{
  "d_model": 192,
  "experts_per_token": 8,
  "d_shared_expert": 64,
  "moe_layers": [0, 1, 2, 3, 4, 5, 6, 7, 8],
  "router_score": "softmax",
  "balance_bias": false,
  "init_std_router": 0.00649,
  "vocab_size": 32000,
  "norm_eps": 1e-05,
  "tie_embeddings": false,
  "beta1": 0.9,
  "train_tokens": 700400000,
  "dataset": "wikipedia_en"
}
Below are experts of layer 3 (counted from 0) of a mixture-of-experts language model. Rows are named router (the router's row for the expert), up (a neuron's input weights, with its number) and show model dimensions 0-191. Each number is 500 + 40 x the weight over its row's rms, rounded and kept within 0 to 999. Numbers have three digits each.
Before each expert's rows: "mostly gets" lists some tokens that are sent to it at least half of the time. This comes from a sample of Wikipedia text that the model never trained on.

# expert 6
mostly gets: " the", " inaugural", " their", " Outstanding", " consecutive", " entire"
router:469469503478465435421458453536505454485521520445474566554543457433467567556562516543511498541574481534525513557495424506531490510522499476550509546486416508440451465554439494492504508432449524556516465543505502534529523502552525546468512538462563525510504504562570530513464512475592519490497483503514513502525487403508486457516482477430494489509556512451529464538478429539532503444548497545471518433482418461537439493517528474505422467546587437484599514500428509474553471471509515442528483485457432465474494451547554543470537508557536501494523454499466470516487554554553520543
up0:508474537510510563437488524488487544540459481489501455522379454553549495453518447484522545497575432456547533545505504573506522413489479520482533532486561503540517544449471495427514521442459492484539478527517520489465438478527500542539517435520454515437549465530588515534569549509462472510525510545483458512482514560538480493481475445537542624520510566456500470425505508520511480580462437486487524495499489512524505491480526519533514524532403510462528413531475511462539484494522448522510472553546519517428474479543526465522528508493535503549411475537508450539502560629553505473
up1:547545476503471467492495516502543456495445512472538536575512479499468541565465504500484503530491481455487486503468486430485488509439499554400440568501443481564407507501467452498480461483499425505466461532504442494420521446488520486553549476518458548546465541546487474466447478443523484550439437485497528556491480506584514562438551513451514522424475486499519335488499519568477524502484463548519520492529477488468433548422520513490557487519430490555568462495499454491487501527513529556519471498509549552465508515526527436525458575443586486481481492489556488537496569514459472496
up2:496452521520507415501500390543531584430491491536533480473540481528434561527501481453555500516554556469440474513482475530480512451526559481450475566466427517527544496514490539515490507479568506449529489499491480522463510501455492478498483500518512588479531426469515528467515524533489515505527469406487506511507538513469420460483512434504508421538476526481493462485537540455542491529516518424470541507499448504458464467490464521439554467504490494551527536556448432465497530459550523540516566545441414615422520501532471522503480522486432510572472491431564529467574435541443475445
up3:527422493516507569610491478510470470511468558542461465489476525475476523490485491515547427475494502548512475546525515463490538502545521475535479475549481557526477449446509547435481488524535476518485489526478484491544457484529571457521516531509414511465472452496469481414544472453519453487466450467450491504475508520454567581476555442486495517451531531505534494471486493510500492553467508468522438490547498547500477609453462413479435528529511511338590491526462444494434495522502465432531589532477560501534470536516533463486574444514476511441463480512528461450473524451485478566
up4:530483442521601454474524522498504485535521557440469498495510505633449519455455539487593485534541500462539437501513421563530541468485449523462524489524477451515507492498494537533544474444509538503428482553476446502491481487490524491489553516487579484554470507494531406508513500485483442414448531447485505405568480544556535506454505392512526500550530468454474399546545470503496437483551471520544453511460503479528512467414525519528468520482488480440485515524520471512455495531537512501552533530548486474499566544550606528517526497471525505479507526517550459491519454420523449521
up5:500473475362493488512586543508499506476553526571535478540558470476507487460461475524507570473455529512522543492528507485556478475467504447505526495572472468500514500510485434543522468595522548537462435459481532512463568483491376481516478392513546550448565546523530416490496494438545512456501526492502487594515519483498560441491523522404489539527552557537465485553560511526441520533560513554503479394529466445483490602456500512528499522510486543498523459501493515436545526480530507498485466475476602513492484528455544536497506453539490455493473492498527529500510463528505509501
up6:450557429580594538534470435501527511591437527498498510553575486500517503438555482460503458575593509471566522518472530514496536480493468503481527503454548468522550511528492466534498550518543508545513433517452505540519591466525550477492481482443477464453506497461441533441521588465481502536536469559415518533475489495555432531435506446476574416517519496492519483556492488551545519546518542445472455440458468504555536531589557480489432526486481552531483539462474467521547459434509487517471503555509515485553541541570554492519507466486475476515435488495511535466476527466485495454
up7:521441563533469512497471487429375505465466544505498537486557482474482572469499481544504464511529490503463422458493494441509530420534477488489536500453520503431458477466536465445468489480555489527476464513523474587536542525485471476497509410441510465522458537433540433474553533502465505494542488492490493456454487556524478574563518509540515494481563511540446492382543522548535470516436444522458487417511503511459550491479527540424554486479539482530499433514524442463552464485491493504503420495476451448517467470527523455496526521519395451565558489566520548531427495522517455475
up8:498470514456484479429516571483541553425544483472540497501461460494531493523473506541498528497555485527486525519508553471497495500401527514475476475494603388528537507505454500549483506480548563511504614486552498526471480517585545474502461478555528529513564542467577524483526519492464523541460482533537528537516484419447518489492508499521526563424470555517445519469507533581447476552531491498477507445488518479486529482514458534501442529494496526552546490483512465549442441469506519572479470543500524553392514442497583398523535556503541503473499545453480539475574456579469459459
up9:537470656535440545410458550491447506569502503460494521484519439453543458495455551462478491537477510522535501527483560569463443644472529519516553503472502470488490491497507526556467521491472494544451454426515489481487465561523526462494524499484414469532521490522451408476513487564550481456516499530546505523509490493483461443512484469490495422478473528473475552467495594539469467509555401527502501542463571560514500511462574472463526451486503498458588498493544531486503478440435456515513422503472504570523531469451483483461499482509518483543477497504504544554459473481490498441

# expert 199
mostly gets: " their", " its", " his", " her", " Its", " my"
router:500458479492487472523469434499526526492477538466481557558501473404467557507543500512525469502472499531461527546547444523499570514441447477465563531484469589465449474498439430520506541459443439574510470536430540560493472434556425504473477536480564500508461546479506519501486462540553496506551454516454585441549460455497499509551473439463503471504501432432554504555460464481583495467512458589492531488502552549536459455515504470543514444547564477475567509490472490543557428443505572490477477528493433454510471489498488577449466562524511511505484452561472476477461532482545494508
up0:472509438478515512465463506472510447556491531527491498426548427447483520510581497504558519515552486466575475483502492566483554452477476461537503566568485537457578478444491490494478425568532456548540527495418460502541464497524581545510539481526478452491518480494542517515554523475513461465495500450463464549505586460516540482509464364486440508505499512538494490527570515441468543570538494501513456564471512478486504478464463528508493551440465464533551473532459415482454437514507518533548581569482512447528492463539505479510526531487488523516475633465525485475440524446454532476
up1:516513424530570432476606507483549541490480474461484459448569579477480530496486517485449588554439503446469505454570463480489518442503495529504524510500536462451505435488531548539452484529501485529544472579545544506458489382491422524449501519493537586507494569528522434476459466498487529476531527448474494502558487553518535491498526422450551549481466478538492466478481518495540555548573447501474537541562541473497519445493449478561521519477499503483498483471509485457467452572522514566517543533526523560461468469499549398518508472546515524556544484475484499583490530483419475476
up2:499551459494519506469452538523473537504457534481516509566492473466556457582530520540500481506556558477464531506564496465484494480486432562470477490479534485497446495503622392550559436470498464464452523479464476502480557580550494490547451504505560524521440516503456523533443512563456533456446502519542578523484519534517532471454547499474489530462493434422489474522516567485528459437542546500476499537597524532518553434544534498482488487412512526480510464387518512586519573496506457493464497532507569503437501519465547470475506516478522477496511480512492444530557419478443448474
up3:442497417445481536505547519466548534420457406440543475468569465475449402526483525491480498553499493470530502483502525548494532534491568512496481447525490449473536503471540477552486484460515531522465438498549492425494520520489501512480489458491471607515580512505444489532472435521506466551462446503514521505452497469506469525483530504385507541570502511478449471517468460536454552502429541515530560564516489446492463476551446496534507491544574567539452447483531510467551520469511477571519442495427481506461486505617459505585469476521503483586468519455480491567520543488526512518
up4:508556485474433378485516492443471524499536574431517543436511547535528409512443497446544505491514517494444471490468459561486429544439471443481476523507512477449548487539486489536486530482449488466522465464524539484448491525534465578496426491467481558552507446544568564446517486492463457421432432513493549463515482493472497537467539520542513509503455528494531468523539462490435495492491535500523505467509490495501503532503427445477470545461531529528550432535518488511514578458532474534506541445403490501507557440456539435498493477510510403540485509461413503479441466558443497576
up5:481430604621486490461549482479443504513518462517501468443492499434516523456474488501408482500514561516475452447511560542534503496497526440502487549537525465489535480491514513521531516536450473518529525483571486449402493417462463544527487478526537473516532527470454501493466508537479449491467550451561469435497423430504513499517491470544538497516545540510487449472460485435467512518508507452494468479454451509450467548490538503431506455569510486541509507555515551526542531507427493459506472440479455514585482510509517531481469527587543543432595585486528575496421506534549573484
up6:457507448567485548534513465496516567521520507496539493428481505502447473487536488501569463470460502507569502491453484454523479453604480478485504531472475482502483477517530493462453455483543492520489453464497468530500449476465430492518503532479507532501504538483444541404537470460524485522487484458442459485498417517495480528436564481532514492420525490508417537509508497567536443518438521465546516525467530457511467443543400533548503515513511516424483493424509485533435542514519474451530542444455554473459476532524446516546495496474622485541545548457527322491525462432510527492
up7:500472523496566455471494420510496542446504538523547532492459519542478470481504482515493505439511460570447460488502481502475522501605560547564562521434469494461526514476491486485507522515484505524516549489453485521503502541492570506524472533472482501524436476541537499571545450517560473461572475529535473481513501502547422498540510478548495516453504451490508579489592579480520497502492501472507535492505550512545619457523427452539542407511457460496491534491490510525527416580452507546511414552494507479435440570549506543491532569542541553480558476576513574485453512550488521421
up8:557474530504449522427539523503521519431348521506386538487546461427450483449560491546502474521490506500536498446529484484478532445565553548419504452506512521490548534481555495489469494416465535473458559513478471478501466534527506419501538485521466489452460598485505481565518541466458477536516473473452485450464561451546514484498521495515459520513443452511515477467502502548455449503413526512467503535517548533469481487543500503476532487504576441514534494514551478487421494501509457481517546505504495515448518374555596494505489548508575452551466500516471484497521451558494454482
up9:442485546429523492491435501520518447516450506459498498552465510457499481569559506490516541565558462513510455468524475490472455519517443502507631582484498533507499520544582453500474513494514485483587504474536483514516449517539506494500478476481449475484476508528444438503539554521592531472501480518489554557600499519529515514526486436587464460475442502499541516440533525441577510458505499433551439512542517508502569522525404504482515481486461476493512461533456504427504549496556516483420535553493535523447573491534466421480533489478523498397499492519537475554479502490398493545

# expert 214
mostly gets: "The", " The", " His", " Its", " the", "His"
router:472436468489519501456459429525458541561539520413470501508592486434480474528587501475549505533494542504479523587565470577531534508511481442560500561496440569375482454514466527488458516455427482585567508502513502485548479471550499541482483491435508525487484535529518496510519503537495487565450459555525519478511408499421531460499479461477510497498461464446538505543483439465517464464562513493469536493501451470577449428484517490441499433545531468524563553499487498485570457500488564446454511518467457458573442454502512543537534522541475534514510466545466462522510512546494480499
up0:473489464516548490493499499533531484560447552511431453460543529488526546532450598501636487490441472558511447473485478490470517526525433525465548523552445489483482551500442498484471452483536474532468560523491507428545447408450484570513499442513419578506505581504481488495551495475544479487505454525564508483546413517499546474466484456577494541505533531537528496449557522539498529487518421488530490516549502503527536511488493474533490585498420560462410435492535532538439490523484526467490561555437517530487457470519620442526531484499507493484547478506502505495481474477529488479
up1:497467501497514496560494534528448531444464518578354515444492512465537478491540594462571467502497457540459500517446533485463609465511506520466511494543484489489395473507503493446521520433467515421496464516515500549447426561443497506520442467518496482494567465421485520558482465500520532469530427488516560482513472533527404473504485508570494501480523445531478542469561545508540457481563539543456527576534506505458486510558451538561560551467551473478513451475422527507434485515477526533460530554528463521460485480472457532481494495458544440477557544493559501469456501511517495481
up2:478451531461547497508517472471482502462530564502588512495510520564538444509512458485524496447489496501446568549462464417537483514505506527519496531482532524434481490567484575514432489503521493459551530494533436497567508442461495542549449470559458500487499497498520520478521471519554436499495481477499573538441530500511536429524511561502524532407439588505470476432514507505448527584446521462506417464469524439555528470471537462459534541532439410565473559516465618509546568529544517413492473533518500557543559511484540525505507489500424493447466563506512492497479519477514512549
up3:490505445457476496459456536550492492466462408502471460470518504460499452498570477477490539500558505461526534513521613585550446453532508509469463491471559526545431443464534507482561485469443525476487427479510565506485534508506476499518515535480543530502489532510427558498514444486527513465502505518457488418533490458451479523461540510548531477538462501500500523548509519574508539459497550499472477545428500531426430501532396524470603424516490532446437549544503505437498494536430509532547427436507512467480526518519548551578448467482477585557478493488536486538520501501462591533
up4:503495533526436474525451558517528488474472497425506479424378453483550536465432529501498519519434508482490521452499462570459455512437553465518478521600491497528454459525514492579497492576477430505562507454497471515444444489484477568503503480501462539469440452497543506522451505539561475537505498487502498503487501610495526489521474524458523509490545500456503488524516576495474596485441472555479483482546527598480560571530441463515516513447486464480545455540485527495550447480469553590488507496491484591481520525415435570536494501553480539509529524489500512557487505545509433453
up5:502515513425465509501507559514484541460481514495565486472540468487487533489527491505592461523521524542568550500593566489498508462580545509481477555594541459532457479483501517440491442469542506480525509455461416494525503473473525485512500413575505485520520482510555435481478518519534481458458504520501537528499547488522451589497485503524488475509531555497467496524489559457438534646546524450469516515421510521475480500536452497481524488529550487546513489487523541450546552472533564541484526391551552491453514421485511538512599495512448417521490561427534456522522488525510555460
up6:444515484528531452510439505488580535498451449496514520478478531559536532536494513494445460475532523551458448529458452452405641520553464502485454476503555527489512491535540486511472497483486490542464494514533494498534538495511463528516474534520557494481518531459526493477426505494511505570510567484501476421455547490444509475473527460550421518444541513451570534517513514467498510516490422496563506504548536563569469634493502422552526522446528533487513433455553511542554521511469503425511498494534515467502467503552471444422485481466451485532453457499499575471548558495452598462
up7:467487508526465467534524431543497532473514531477506459469491484536564495487464518492531517493467512454500494459542508474479462573563504606495436516609538407551483524502555484527513439446491515509492513545520404523467472510556572547493520433440479482450493566531564526466531480517547439459515589535518504512513443542490482470549481467424524505403492498515430505500489442448485550608538494449507460474506503458573523530430472502547554465489536499500434499483518444529449432507480449465508510498486564495559530516437498541530521509445508456520484447514471424551433500534496476493
up8:432529519500468492497532508550491530489459510481568574555558532473479529476466556522451530518518507518532448429542558428499447569486529452538552471511436554482507507490565546519517522437470432542523493516511496478479570474506571415555533495559404496523523471481500489531499552463513484480487494483493563500469478469458512566549448520461543463584496506533515535531509514478456509496507454442466560466424433486507503589479501512534521488461574482507500543536582381504521510441474485390524485497531451462561480493458534526453489491457516492497413494442444545562499504532499483466
up9:483472513495514547474466510466469558480532480567456527466517476525525531458494445467439489550424530479515553468497509447514595413552513501428530527426487485427478453484510475518436464563436511445445532567537525521512498502510517511503553501470548489492510534420426464470478480507510488503515499542445560526448491490501413477518483477556519557504443447536490547496524553515513526509452539480456443524443548530488458543499503506448496417422489488491508519514469509515458591466482425434528459461512549481430523482512560385588446474511458524496450456491568564549514456483489491511